config.yaml
n_layer: 11
d_model: 128
n_experts: 40
experts_per_token: 2
d_expert: 128
d_shared_expert: 0
activation: "swiglu"
moe_layers: [1, 3, 5, 7, 9]
router_score: "softmax"
normalize_top_k: false
routed_scale: 4.47
balance_loss: 0.0117
balance_bias: false
router_z_loss: 0.0001
init_std_router: 0.0194
lr_router: 0.000556
n_head: 4
n_kv_head: 1
head_dim: 32
vocab_size: 12019
norm: "rmsnorm"
norm_place: "pre"
norm_eps: 1e-05
positions: "rope"
rope_base: 1980.0
rope_fraction: 1.0
qk_norm: true
attn_scale: 0.177
tie_embeddings: true
parallel_block: false
init: "uniform"
init_std_qkv: 0.0568
init_std_o: 0.0
init_std_up: 0.0568
init_std_down: 0.0
optimizer: "soap_variant"
lr: 0.00938
lr_mult_qkv: 0.4
lr_mult_up: 1.36
beta1: 0.95
beta2: 0.99
lr_head: 0.00966
warmup_steps: 140
schedule: "wsd"
decay_fraction: 0.573
decay_shape: "pow"
final_lr_fraction: 0.0
batch_tokens: 131072
seq_len: 1024
doc_mask: false
train_tokens: 499600000
steps: 3812
dataset: "wikipedia_en"
Below are experts of layer 7 (counted from 0) of a mixture-of-experts language model. Rows are named router (the router's row for the expert) and show model dimensions 0-127. Each number is 50 + 15 x the weight over its row's rms, rounded and kept within 0 to 99.
After each expert's rows: a language model's description of what the expert responds to. This comes from a sample of Wikipedia text that the model never trained on.

# expert 10
router:43 78 47 21 53 64 50 38 47 47 58 28 62 49 36 34 76 79 90 75 29 57 55 47 51 63 29 39 54 46 15 73 50 57 45 54 56 41 53 70 53 60 53 52 46 30 38 44 59 76 73 43 32 36 55 58 45 28 35 20 53 55 55 65 53 57 61 79 44 43 54 51 54 41 49 79 63 55 65 37 31 28 52 37 69 15 63 76 52 30 57 40 24 37 48 73 80 59 41 44 66 50 51 57 63 35 52 55 44 71 28 34 73 61 30 50 57 50 50 54 37 67 36 54 60 39 72 65
Sports and competition terms

# expert 9
router:67 69 36 61 74 39 45 55 48 66 49 32 43 52 26 51 56 43 49 74 34 66 54 54 50 55 44 32 41 17 50 45 61 63 32 49 59 50 58 44 41 71 44 58 46 34 43 58 58 48 76 40 61 44 27 52 61 32 43 20 70 49 58 74 44 62 73 60 69 25 52 23 56 69 74 51 72 53 66 45 00 44 56 58 46 46 51 36 46 33 48 55 30 52 15 59 74 50 77 69 54 62 49 30 52 34 48 51 42 67 14 37 65 25 60 67 40 49 41 60 35 57 22 52 45 43 67 76
Colons, semicolons, separators

# expert 31
router:73 50 42 42 41 67 50 34 51 60 62 25 45 39 40 55 65 46 60 80 08 57 43 43 50 61 53 36 43 39 52 56 56 37 28 62 62 30 51 62 53 52 32 43 53 41 07 18 64 79 63 56 55 37 61 48 52 33 16 55 72 78 63 74 35 60 69 64 63 26 38 15 68 69 74 64 72 64 54 43 22 48 34 46 48 52 35 47 66 41 65 72 49 43 45 58 54 40 41 50 63 73 64 38 48 36 62 30 64 40 48 45 52 44 49 61 47 49 33 39 22 71 44 38 62 49 56 75
Conjunctions and commas

# expert 36
router:38 47 41 43 48 43 72 52 41 52 87 42 48 52 23 21 45 62 57 54 29 52 54 53 71 59 47 48 57 56 10 77 56 24 35 50 62 63 67 64 56 78 42 60 53 53 43 58 78 58 88 48 42 51 34 57 50 51 35 41 74 69 70 50 62 77 74 61 69 50 45 18 43 57 70 59 51 38 46 62 47 46 43 69 77 53 33 77 49 18 73 59 35 38 37 36 70 45 51 49 63 79 61 45 51 33 68 59 64 66 45 30 66 39 58 58 36 66 32 33 26 50 41 51 67 50 52 61
Slavic/foreign name endings

# expert 34
router:57 61 30 52 53 56 51 33 54 60 70 43 67 54 47 16 35 49 34 63 45 75 27 27 51 52 41 27 37 45 39 84 69 56 21 64 50 55 58 56 72 85 34 20 54 31 49 46 75 59 57 45 60 45 49 41 74 54 36 33 62 85 63 37 62 39 57 62 67 59 43 38 40 55 62 60 71 42 48 48 32 34 23 58 52 40 53 27 59 36 45 71 44 46 12 58 64 40 44 51 58 56 70 31 50 39 57 28 61 38 30 32 57 33 46 48 61 55 25 41 12 59 47 30 55 43 69 40
Action and reporting verbs

# expert 27
router:70 60 44 48 37 51 56 66 62 42 76 28 57 57 35 33 49 51 53 86 42 56 24 23 49 62 33 55 58 26 43 49 67 39 30 47 70 53 47 91 51 63 51 39 64 27 38 31 64 60 46 52 52 56 47 34 54 57 23 24 86 59 50 56 54 44 59 58 83 30 28 41 53 51 45 67 62 57 42 54 41 32 18 69 70 37 26 47 52 32 70 68 44 53 52 51 70 50 61 66 39 61 58 32 74 45 44 38 83 68 30 26 53 45 36 67 39 48 46 55 26 54 27 53 62 40 58 53
Table cell separators

# expert 32
router:82 72 44 46 65 61 50 66 44 58 65 32 33 55 53 56 46 43 52 68 14 78 42 33 70 44 38 30 37 49 48 51 39 56 37 58 62 55 71 60 63 56 47 46 55 31 39 43 65 71 51 41 30 42 25 66 72 59 42 43 78 76 64 53 50 54 57 78 62 27 45 25 49 50 50 87 69 55 53 29 22 52 26 44 56 49 25 48 73 21 72 72 37 41 26 43 67 57 54 61 48 63 58 46 60 36 52 32 45 44 39 12 65 45 51 90 54 66 48 54 36 45 52 45 58 43 64 47
Prepositions

# expert 7
router:57 49 11 38 34 63 60 78 64 85 55 35 59 29 47 28 53 54 72 63 47 46 44 37 54 36 49 34 36 56 17 63 55 62 42 50 74 44 60 70 60 62 33 53 50 40 35 48 66 72 55 50 15 30 43 58 62 67 31 34 58 47 51 77 44 40 46 60 55 44 33 38 47 47 57 84 37 42 35 43 42 39 45 76 64 38 49 63 65 35 46 56 57 40 51 52 57 46 41 59 60 49 80 51 71 17 77 52 58 63 21 31 56 37 61 72 51 66 52 59 42 43 40 35 86 40 83 46
Personal name pieces

# expert 11
router:52 60 45 64 42 43 72 51 54 42 52 24 63 56 38 53 48 46 42 69 31 63 32 40 35 61 21 41 37 46 43 87 59 35 62 53 70 37 57 53 58 79 44 47 76 32 49 33 49 55 74 45 51 61 30 49 58 38 36 30 81 47 57 61 30 59 81 58 76 55 34 23 54 61 54 57 57 35 51 46 25 34 57 68 69 31 21 60 80 22 63 63 30 46 45 52 63 28 45 56 69 56 57 32 62 31 69 59 48 52 30 48 74 51 39 58 28 50 42 41 33 60 30 49 78 35 78 38
Table country codes, scores

# expert 12
router:52 53 40 50 46 47 58 49 40 62 65 11 51 41 54 44 40 62 46 80 41 40 32 55 35 48 46 45 55 19 46 44 43 43 20 67 67 34 37 62 53 91 32 42 72 36 49 46 63 47 60 61 71 27 60 50 62 40 20 48 68 74 58 69 28 58 44 61 61 68 40 41 29 76 64 62 49 70 70 34 44 60 50 69 68 43 23 54 65 26 77 70 61 35 39 46 66 29 60 49 56 52 52 44 68 36 42 29 40 54 37 33 63 35 49 53 47 77 27 13 22 49 36 47 56 46 64 42
Capital initial letters

# expert 5
router:55 62 57 50 55 61 57 68 66 65 68 44 39 58 20 25 37 50 57 78 22 61 34 52 68 52 40 49 36 35 41 49 59 35 55 62 64 33 64 65 51 72 31 36 73 30 07 28 79 75 53 37 50 41 45 50 40 63 37 42 73 51 40 59 47 47 66 62 49 22 53 20 50 69 77 74 71 72 40 34 36 56 45 73 60 45 49 42 64 25 57 55 30 44 31 59 70 26 51 52 64 53 51 26 57 44 44 52 61 44 25 39 58 47 54 55 43 79 42 49 27 53 31 38 58 39 72 66
Commas and clause breaks

# expert 35
router:58 46 59 51 38 57 48 54 28 70 71 52 58 46 06 35 57 67 62 55 43 56 38 53 72 41 22 45 40 30 54 34 62 71 24 54 70 56 63 69 48 52 48 64 63 33 41 55 39 51 72 22 60 58 35 63 59 62 35 54 69 60 68 59 36 58 58 42 53 28 41 36 67 48 52 65 55 57 65 56 17 30 53 46 50 51 34 44 57 50 79 67 38 35 47 59 50 26 56 73 62 89 64 58 45 59 27 45 83 77 53 48 79 32 51 56 45 69 31 44 36 57 26 53 59 15 63 71
Infobox bullets, census units

# expert 8
router:52 64 21 50 34 56 44 61 48 56 85 40 62 23 43 41 69 70 56 59 34 46 57 41 36 72 28 36 51 53 21 59 48 64 44 77 68 27 50 59 49 60 37 41 54 39 26 31 76 63 46 44 39 30 61 56 45 55 38 50 59 98 43 53 28 42 37 67 44 45 33 28 35 57 68 62 75 62 43 32 36 32 51 67 69 13 54 59 60 28 53 39 25 40 25 50 56 41 65 55 58 70 64 47 52 37 51 42 62 65 48 45 68 33 57 62 45 68 39 43 33 37 49 65 89 32 53 45
Institutional nouns

# expert 23
router:59 78 30 43 61 55 37 40 43 55 52 17 51 53 37 57 41 71 57 75 41 78 60 47 61 29 46 28 49 46 50 47 71 54 40 51 64 59 62 48 48 56 50 33 45 35 49 58 53 58 70 34 35 47 39 50 67 54 49 59 64 58 58 57 45 61 52 59 80 14 47 38 36 39 56 49 58 36 70 30 15 31 52 40 40 50 65 47 63 56 51 33 24 19 32 64 52 22 38 64 82 74 57 52 76 28 57 34 78 40 34 30 73 39 56 48 23 55 46 38 37 49 37 55 49 02 54 59
Infobox field labels

# expert 38
router:57 45 38 51 51 69 70 42 49 63 69 34 60 41 60 33 54 42 46 58 35 37 50 52 66 57 24 54 46 27 47 61 55 33 39 88 61 47 50 78 63 90 27 53 49 56 44 56 73 38 45 49 48 27 41 36 77 33 19 36 68 42 47 85 43 51 62 62 51 53 33 38 40 54 65 75 53 60 46 35 57 50 53 82 96 36 40 60 44 34 55 71 40 36 40 63 54 51 59 65 35 71 50 36 47 39 74 42 62 26 22 24 65 38 58 59 50 76 36 44 35 50 32 53 72 51 57 50
Name-initial capitals

# expert 18
router:58 56 25 31 36 52 49 62 24 46 70 32 53 55 44 22 37 55 73 67 26 72 45 33 60 60 29 38 43 28 49 51 61 54 32 78 73 35 71 65 50 63 42 49 63 36 45 38 65 58 65 45 32 44 49 46 62 35 11 41 47 76 73 57 38 45 63 67 64 37 45 41 65 60 67 61 61 40 50 34 37 38 24 58 71 54 30 60 58 17 49 56 50 28 44 67 56 31 61 59 73 70 53 48 52 52 69 47 65 63 14 26 57 34 38 74 46 62 27 33 38 46 28 53 69 43 70 50
Articles and determiners

# expert 26
router:76 67 24 38 62 52 55 31 56 46 55 40 47 26 18 32 65 66 60 61 45 54 10 32 63 40 48 32 45 60 46 54 56 68 49 61 67 36 56 80 54 61 47 28 57 42 37 50 47 81 55 29 13 39 44 45 47 36 29 34 57 41 79 46 32 38 58 62 34 40 37 41 51 36 51 81 57 66 54 23 26 36 51 62 81 38 31 67 62 47 56 60 65 22 39 53 62 50 42 65 57 58 86 45 42 56 53 37 44 57 39 43 70 48 39 81 55 41 42 54 35 35 34 26 63 41 61 53
Concrete common nouns

# expert 29
router:61 51 43 46 56 60 60 59 26 60 74 53 72 48 25 31 68 72 54 52 48 59 38 48 52 69 21 45 28 22 53 57 58 61 52 60 71 65 69 74 58 56 21 62 70 29 20 53 55 42 86 56 57 47 55 56 64 56 32 33 61 43 71 63 24 69 39 32 56 36 57 41 54 52 51 61 60 71 51 55 35 21 46 50 48 53 23 48 53 45 66 61 31 28 47 55 60 56 56 64 64 80 72 43 43 34 53 43 76 62 50 40 76 35 34 64 31 63 16 42 31 49 26 62 56 37 71 69
List and table markup

# expert 25
router:48 68 43 34 53 47 46 70 57 42 68 22 59 64 51 36 47 43 66 61 08 60 38 34 64 46 33 47 28 18 42 86 57 40 41 62 73 46 65 59 49 67 39 45 42 55 37 56 57 66 63 62 45 41 36 53 63 33 30 26 63 78 71 56 54 59 53 58 50 35 53 30 45 49 34 83 68 50 35 41 35 42 21 51 55 39 33 52 57 30 69 59 10 43 47 43 51 27 41 52 47 53 68 48 58 17 66 28 69 48 44 28 78 42 19 53 57 71 56 47 46 44 47 56 68 34 73 41
Prepositions and time connectives

# expert 1
router:71 83 26 44 68 51 52 46 47 57 32 46 55 62 51 42 51 74 61 45 26 43 39 54 62 63 43 44 60 18 42 67 59 27 48 60 36 18 66 57 54 77 37 50 62 17 21 47 70 43 66 30 30 30 39 44 63 41 40 50 65 66 68 53 58 33 64 74 45 56 38 33 50 80 59 58 39 60 59 37 51 44 48 78 73 28 58 46 53 37 40 57 67 52 47 57 55 47 65 64 53 53 70 17 69 24 68 32 56 64 17 44 68 42 29 72 54 74 49 46 57 54 51 69 79 49 59 54
Word-initial fragments, open quotes

# expert 20
router:37 45 50 57 59 35 67 33 58 56 85 34 41 44 52 43 56 63 56 69 43 46 31 40 48 51 39 40 53 35 29 66 44 62 51 65 45 72 54 89 76 51 66 33 46 53 30 56 75 79 49 43 52 40 31 58 41 42 67 57 59 56 63 41 11 65 72 61 72 45 57 37 46 48 52 77 56 56 50 10 41 39 38 64 65 48 36 60 79 40 48 79 27 35 54 48 84 55 51 40 41 62 64 50 75 27 46 46 55 75 19 36 58 51 41 43 72 69 33 39 29 40 47 57 71 43 67 48
Word pieces with g/k

# expert 30
router:62 75 33 50 42 75 70 41 40 57 51 07 73 30 45 25 76 48 78 60 46 47 49 46 63 49 49 41 35 27 51 49 34 50 36 73 68 50 42 42 26 78 36 37 41 37 39 32 84 47 44 43 49 40 47 57 68 66 30 56 92 52 59 77 45 75 58 76 61 35 61 42 58 44 41 62 45 63 49 39 52 57 38 67 64 41 39 47 81 58 54 44 43 24 28 60 74 67 55 45 34 58 88 24 49 46 71 24 40 57 42 53 55 49 43 49 53 59 46 70 51 47 40 47 61 48 53 59
Foreign name syllables

# expert 16
router:59 32 42 57 54 68 61 51 59 47 48 51 69 56 38 66 66 42 68 66 56 43 38 51 58 81 65 34 39 38 29 66 35 66 25 61 45 62 59 67 54 71 44 28 49 39 34 36 45 94 47 55 55 69 48 54 58 72 41 30 73 49 86 59 19 52 51 61 73 45 69 39 70 60 71 64 49 44 58 28 34 30 32 78 40 39 62 43 59 56 61 54 54 42 53 59 66 56 36 52 84 40 76 41 58 55 50 44 85 56 33 42 67 35 56 59 48 46 44 56 49 48 47 43 97 31 56 72
Mid-word Latinate pieces

# expert 37
router:56 66 43 62 69 84 73 52 36 51 66 40 62 48 34 57 57 68 44 61 30 52 18 50 64 71 50 30 25 52 27 50 36 52 24 50 60 38 45 51 73 58 37 45 59 03 48 62 46 55 66 29 43 41 66 77 51 49 34 25 67 72 55 68 40 52 48 62 58 51 56 31 56 77 75 59 54 59 68 47 49 44 43 42 62 41 29 32 65 56 55 37 34 31 00 47 63 56 70 48 64 67 64 40 57 66 34 36 48 57 37 39 50 57 25 67 47 45 45 33 37 57 40 28 54 47 40 73
Word-initial prefixes, open parentheses

# expert 2
router:43 69 41 43 84 55 57 46 45 79 63 51 64 60 38 54 61 43 47 53 59 44 50 48 56 79 63 19 54 55 33 74 36 25 30 66 29 76 47 72 46 61 40 47 56 49 33 05 80 51 77 27 40 39 54 69 36 55 56 51 61 80 63 68 50 52 61 54 50 34 48 40 55 54 77 80 61 29 47 46 52 57 47 65 77 44 48 54 74 47 62 59 39 30 29 47 73 50 35 53 55 77 43 44 46 40 62 19 68 54 39 30 53 52 45 61 59 38 39 43 26 32 59 54 70 37 34 73
Mid-word fragments

# expert 6
router:62 65 35 41 49 61 53 54 49 64 46 47 51 41 17 20 56 65 62 71 28 58 50 35 66 50 54 46 26 33 29 49 57 42 50 46 60 43 71 56 64 66 39 39 46 20 24 39 42 52 77 40 57 47 45 36 78 38 48 48 57 63 65 71 41 64 58 75 60 36 41 40 52 64 57 73 67 36 42 35 20 52 35 52 55 18 43 51 49 57 52 59 54 43 52 42 52 23 57 76 52 53 78 36 46 48 63 16 71 49 36 08 67 20 49 73 64 45 42 21 43 43 47 49 65 44 84 67
Auxiliary and main verbs

# expert 33
router:53 46 41 27 33 52 64 36 53 47 59 31 55 45 39 43 30 42 58 58 32 57 32 60 52 57 60 27 11 56 13 60 48 41 23 62 50 58 47 55 67 74 33 33 56 56 46 55 54 46 75 30 77 52 51 40 87 47 31 42 68 46 77 45 48 55 47 65 76 54 40 35 52 81 44 61 53 61 34 62 38 40 47 71 58 49 19 54 50 22 75 76 35 54 57 68 74 43 51 55 71 68 76 38 63 15 49 55 56 47 35 38 53 34 52 45 58 63 49 45 45 53 32 38 87 42 65 53
Foreign name syllables